Experts of a small language model.
Size: 11 layers, width 512, vocabulary 8192, 74.5M parameters.
Training: a variant of Adam for the experts, 466M tokens.
Below are experts of layer 6 (counted from 0) of a mixture-of-experts language model. Rows are named router (the router's row for the expert), down (a neuron's output weights, with its number) and show model dimensions 320-383. Each number is 500 + 25 x the weight over its row's rms, rounded and kept within 0 to 999. Numbers have three digits each.
After each expert's rows: "comes before" lists some tokens at least twice as common just after its tokens as in all text. This comes from a sample of Wikipedia text that the model never trained on. Tokens count by the router's weight.

# expert 9
router:508454506520506475518514457480479549482513496475443507508520509481519507446478498490453489516509511496478533500521497497508476494490539490497544520442476470538504482494509538457498486499544500
down10:489531524506521463493487530506485519517493504523518469499497451481501500520528529459509476472522507482529550499494493505499534449528472541475474549500494498504479526519465518508433505554474477
down11:507523518456493530492528507469484519506451510498484524496492494514524493501492503462518517519483505505507461496573551475546535486449488526514478488492523479491507493479509522516487503596486481
down12:464515475512495502508463499494461493551477525482528450478509505494490505473507539548478462549529465495545489479534532474486515497486488526498542468482514451439482555441531479466510488497464522
down13:511532515513519493503537495523474514471538499540489534548532486518486504489492480516504504463512500533543523522509509485440518495555515485498469495567515526520493496537509501529535520602518503
down14:522485507521461499489519495487498487499513463478467509542510510500525507452491474508456505546499500519521491509540469478484483523471513475500540492482479513505567482499517498504506472566517570
down15:478492534518457463477516468476497488441471490528521497511473535517460480485505462511520496493485520481503503521477510505497500491502536499453483479485524475486524473520433460466508542543533537
down16:518514490494465536473471459491522509486520517485445506536498492494453493512513518533531491508505506492520476545489484570511533469455524488513487481573484532547461463491473500501514501502487511
down17:497466550504527519487535552477518474516526462543465524483506489496483537458509451501505499504469478486509519501458512530512476495465499499510560501489457485488545478499490479484495505530434521
down18:464517451515569490504457507496519523499484469545496502473507472565513488495491531471491489485484443521484526480495487471521469492490508499499491504518512448498495519534513511505490519460482457
comes before: " of", "s", ",", ".", " in", " and"

# expert 11
router:544501515471505568478523498531480483508496503517492486511524540499515483558473472488492500486453522503494479507488511505509543523484466475489488504497498495494512531490511487550477457460471513
down10:527481534518552526549488495506485515477525482536490520520499521514477516479479512540477521510487512465511526466516546478529520478519507494529470493495513474489567490500464478490476475463495496
down11:528451539473488524546510477506505560517527474519520490502481452518488489525515505487458493504502506541473515516483518499510498520489483499492509480503469481521487501536506478523477509490502487
down12:516533469508454506511464489426507504487537495503447481517475535479478465462535469466530535504480479498489496502520480540518484492495473500524496516512515488547486492492470517520515494487494485
down13:498549479482500459506526517493501486508470501493534526509537502455502545526503508448495511526459491497470518471494513486498508528508538507459499499537531486471472498518473510529487501493513494
down14:517498520510494469491542502456485492467498505496493546498511436499476458518501470493545501510500473557476501482488475490515496530533503481527518499452471505506478537475486511504504481437475482
down15:520558482501489480516518504551487489518506523516523529511478533479489486492459474495510494547522504488505462463482483516485527506517511526503510493480529525498490486496480509487527501479519485
down16:515478513518497472512487505480482484501512491512524494503498480476465483505466484455539506525508493464495476452470527497488467518483550516508541522526501504527478477473477522515486515418500536
down17:499507512463505453473489485513479489508517488515489482502516491551475486475511568531509475493470515526512444487466513507500498504521511517528491505539475485502529490406510544466522514451475483
down18:520486531514476488478465542520529505514485512513527502441476484549498551526510494482542489506507526438530461501533507529459556515511494535483490498496506476531452493518519519491511478414519513
comes before: "\n", "|", "-", "==", "The", " The"

# expert 3
router:553491485517484521459511491509499523541497551449493491544508489505526505505488488501507497493515520490466487513514453523504536456490457510481485514513514479488529524485525525556472482455472510
down10:494479463504471517476447485490490483487509471537490467484510487511521493504518468514511503498471507537523503496481448505527483482503526434540506479497489479506507434517531463498513496485497482
down11:475497497518507475515526510522534483489497481517503488482524461469479476475529541493436507515560485505499531501519515514525566478526501461502515510532540534533479513485515433496483508481427541
down12:507475470519521520504472505467493452481494485521507459526486496529493515514487491449459483489491499451528491440533480497504499512495498499520487504497466508518527498522519495511470516463491477
down13:525479497484462511505511519506463506532505514472470515513497543534498495491491525493483489515478447507470498504494527497473548480505520481451499517515534511489488491459473540503501497517493509
down14:553461499469486526500503520494515483538499507530504495502439519474478510525495504537494500483506473507535511471511480481504504491504514491486509462442488505521506543506491485519502504477491457
down15:523435507506508507483550455521487503500499495492533482499494488521487504463442486511545530462532516480483493495516503529494563480464478518466504510508524491463498498496527490463527492524523507
down16:464472517495507479534529545498524531458536531484461486511514486514457536502431525517517521519491473506473498458485512487506509547506531502503453536466465515496489502467491480498519538565454491
down17:477496496499524524473490494512544510501488494511456461464530512495481518505471534516470534502468491511534526488474512468503523507509497423532486535516492520555518484527495485497500489498490481
down18:516511514519505490525493486516518486487497525472518445495509523501495487510492489491503479519487488492485489459511503510529458537502452521485485500493525492530550504497529497485486531467503471
comes before: "-", ":", "|", "=", "==", "==="

# expert 4
router:474494509509496487531519465501505525441517486526505480509451515521471512444502505521500516507496474454515538487483515523526517478519530456488482513516541444487489471496513495460543525464512527
down10:465512534472505481484474524501517511505476552487499534478473486493479480531504487478495475503554492488475453503521524472473524460479512445511456513491535478482485510415521488470496545496525463
down11:486527520481478509510470502470528496477512503490544482517488507462535544469459520482536529533456521511527507478477508497535517506499499562489502497523512479475475529438476502510489497542506535
down12:491458520487526467490490493492499469534489497497477474502495564452514550501491527477521508526518479525526523484482483488490502508511493539486521520478487500482500534510509507487506515519505519
down13:511523477506475529480444497510488515512488486431482503549502501529531560502526449493473551473464523492514525532464510483516494491505506520485503512482518519524514506509493539504513507500512476
down14:558466451504505503499484512537485463515495495490510472506554519453534462511481456490496452521455505461465491485458497495493502495524546500513512500495502511500515488483518460502516544481477531
down15:493489450544504517470544489488474539516505499472476500468528496479529450461481463500504525482454522509499474515490475488480494504509482498489523510484483520472509524486461522498496470494538518
down16:505491478508532518475537500521442455529512492492482490446527497524476476470476467508499499508494520542508510515499514501507524469514514483496498471495504508542488511420473482511488531489507487
down17:493508499494486487539489481512508464515475485569518505512450474507511491494494456509492491505517499473469564490493468565508491481495522501491499516559469504529501470513498509492511544422450498
down18:494516502496483533517481550530524485452493488525534542516473502467522523477490514487494477506495462498503545475504517464487514495494514521450493534511469515535484541490525496496510480553488439
comes before: " the", " to", "ed", " in", " a", " by"

# expert 12
router:493507494520473525530480514501546490468504475478512510496468519508481505528524471481538532502506478491504514517489502500470498551495524483514476506507522519521480465507534491504497491499513514
down10:490503469493507486479498511500497486534519511415501520546526483504458524513541507503498497487508497538478516498494509518509551502528475478526538515501516502450485502523510468483490436503504454
down11:455500507522510528527483517503478544504460458497507495543486491511464482478518493464500519510470503468497474517499480510468497478525487495470487492501484493502532503454484491504504516484500485
down12:508491514511516490519495458520552518465513513515485487517487483518488529487452463529481487498501523522469470458525526493504433458465506507533501495437493500504493488521525513497508534458497516
down13:536502506491519505500464490468485532493520501464472512472513527461484503498486544514469476542524470479506546503522462474509526505483512505473496487487495484531497524511504522519528532514470548
down14:492552525523500468508515504488547479486516505517495499542502466494457523540547525483489469491554503497536490528500477470528442471544477515473477493472482540453501502535487513448507497471513499
down15:516495516482502460488533512494461532488513489492515491514495498477524534447504529541565506492502491535518481496487547487500477482518485531472506465509529544505510518483497534509471514506523501
down16:479465478518497537499542519478502488486514468536498489459497491528468495518457491470487538493537481489507508493491517562525503500489512521516512516526499488532482475531474527514490502522511505
down17:486460537511511499472522544533484519496524528510523487498521544491512508473483452482485473500538495508495511443469498472485529485472487506528504532486504500464491538515502501513478486465468546
down18:516476546455478525516482550511505503500451524535524488523481543502469535507482548497478489527488506539504513447453515473520566467509507481494519507490544514481482538498541507525476468475521495
comes before: "1", "2", " be", " to", " not", " have"

# expert 5
router:488493526506545517474444560520505487528488537517509475488480503544481501569489495513500509527511475508502490526472499526502531490514515491509514496508519491514499480480480487527502488444471508
down10:477515463470506490515486519488464529476464485497522510551500460519461535514475535511485460500494478494518483449493507482499502537527479451495506490504546465472504500533537508489517480451495507
down11:480492488537492506519457486517523483480500514459487449499455507510495516461518497498494486519476483491539549507487484497503444482486505455492491541473535478464504454486529492498516483489467507
down12:481517518528542487480500495501517545490514515513543512521505540486473488510530482507493518522503510501518484546527511478501530482499492548550465494517494497526495488484495476482493465504513519
down13:530504518495511519532519511497493493498530538494503499466489487485505478494477481531519480515488503468508513531490450541491487459488550488449525469494499503516458510477542500492497501491510475
down14:466487471465482514470456506530495530461473458519496524559510531507470540531503500458515472505481501485522472472523506501487475529493468524487473501427493497516541506488498482484544472503508489
down15:496531480498561502483536520477512471501498478490527482489527467498468480509527455506467497528493511467466514524495501488477513491501532521505518510495498537551466507450502498519467498518505456
down16:479449473509466493501467500483473490476477502492485555560506514490491489514524495483515472488539524530534468473486513475522480474543528530489498525519548519539527508515508482527507491463494510
down17:533510510503465482489498500490477515484491508502510456517509485502479488500517521533507543502518502494474502484455478518529512494454517547490521504478519498518495523546502511485491453499528516
down18:470475469516509472487515446490517471486504514471503493523504488488435481455494503483536487489507455477515490489485485522499499481478518494474486467569473527482524460493503522512500485490464480
comes before: "0", "1", "2", "3", "4", "9"

# expert 15
router:480466527510502459509529512540509492503500494491502498505460525481473493514539511478504491475469566471474519512488518479526493482487485507466484480505506516488486503494453497522544540539486521
down10:463541458527487496477470518445518475502473495534525507552456506508484503525463517531537503506491480442493528511500533492515496498498567472521469470477509500502495522524478473520505545489496499
down11:504521534513519492516484510501494453526474439533467474510509497470494480471504489493479473487498540458483523520479504502486482474513499456509486472507489491480488521464471479476505526540494515
down12:543533515476518519482494521474492484460513466513489462499489506491470502511508471510519511488506470521504510515473480539540513513491492525482458518488487454530494512492532464490499495441505477
down13:476497551538473484485500481525488508513484533520510485488497498489511510471507494475502490469521542520486497525493476493441493505458455492486541486511434523501544500518479517506507501502490495
down14:517520497512489502521492532504477524525449492475523520499513497505498487465499457516535533533535488504500514531493508514520490513465531464513512531521554528503536531498503511495497511456510498
down15:452549559521501521492521524505517466538457553516471538521461519475496539510484506518496492533461479455488466481511485489489487555495444519471475508478443499526546532501505530469497502449518481
down16:528495496511513493502491515504493484511554529480518468500465514506528535471481515515567521480511522467538495498497535492504462484487524528497518434518482497486515488467520498541438503532528506
down17:459476559484471501494465508487458482464480544514537502552498525535494545469453491528463501531486510499501457500464485501510490476522498466488515518511496502524461485516491509490463503502503521
down18:538485495527490501534524490463503543511577533483460471480496463495501519499511549491553471505496510528529496511524470463523506534510491464500526490508519468484459495488515494481497497516501490
comes before: " the", " a", " his", " an", " well", " their"

# expert 13
router:499510461468482521472477496515524504533485544509505503506518491481446496483502482493504514459494513536517523500465481521542482538528476531492507503491476482519517494503506497501525507460480499
down10:453495462533506526477490511484524510530478453503460510473501464510492483484530487551504506534487485486515488469511491500483523544498514544497505502532522510533493460466533524508469500516550513
down11:507495529498527556508512482506517503509541536523466524500477536492480485516490474471451511483489521509478482490489543501490495494481476496488474521458501519508477478488553486503477492517502530
down12:516505514523522542516477496468500494527495480510498508506506458459491487509467481513502488543501450501530504546481441460510479448503489545496513488467505480523540484486465488528495479537494551
down13:460493520501520520510473530506493501485485504550528460447487478474543491506450496479493525503493477475509518510495513509454484477470503525535498495499514508531515475499507516473513466502519502
down14:506508518522515484493482462509505523510512502500495550486518567517498488496507505517459515522494510496493509468529473519509458475513493501481487476484477518483514506516497526510479477479499445
down15:506483482513503473499498509503484498503505493574537481511508472519479539492541515522476489532522510492490518493522512520508487495501502499505475496500521481471531496511493504515477529561474462
down16:521492508524463444505502492478508566505507472475522486524504486444486534483502514494486496506486486492502476492509522500461478500491496479480472447506490454498507492477531492469512513493507493
down17:523517478552516467509498474497455550538500482491485499485483509523492485468494496533474506530481470495517482480536484442484467514475526477491567509524502493506492434470459489493460503478456533
down18:447509453499497516476514445465591495516458481463502509503457514507493522494521552425542525547468458512535526513498525485483504496454494552499497482522491519452486466489492516535485471523506519
comes before: " |", ";", "---|---|---|---|", "%", " MP", "PL"

# expert 0
router:506491476519551553462503495469472474491476518533524497508522515536472526514517475497501507542493476533482514527511484495527525527493519495507483521462474492527519503490471493495529564455490498
down10:534516530478447500487468504482529487507480508498462470521501495417520496518465535512503488491529504579515489480557545537511466470476517476477478489485523487500476496522509474486484496520483491
down11:499498475536473456502516497517532546521517449491512523497509505498468475496543490514532470512440509468546501497471528517486503516472471517456505492479497463499497455518481502487487502504492453
down12:530513510493474496512542485540460469509486497544493512521487492493472487486532446515522478489519448519485555521520463523507501466456462514483499482522512503472503522507460518538508549488509472
down13:550488563492525478545500524451540503521493521501475523464493491525532488486511470498467442479498496572491516483522479531515491456510483477505497475535511490480499539514521524549521465469504470
down14:518501497519521521512511485489502471501506511508511537471492492478499478502493534484520512510486514472515485494538492481493534502505499509482523518494503531545472517484478480482476494513470474
down15:498518467511506483515507501505471497497518499488499544496501472498492526518567543525487478482534469498487519496493510505497494531551553500546514540527531467519489536526504504528455471491530518
down16:479506462517476540504471520479496527464475513525532494503488552538481505478478472526511460455510522546493515500510471523503492478491488478477482497508501562512550533500514498511487506520510447
down17:479510499503518500561516522536519482467484497508515553469547493464496479528496494492537486506481478508506488469488496480496442492526472536467518496475533528518498524523489481487511481489503457
down18:465467521525467492469496489505527498500527501442553487514513516480496537479496453497490496507503467512488523514499486554454501518534514506529456510468499467499472522527473499475491494522513491
comes before: " |", ")", "1", "0", "2", "9"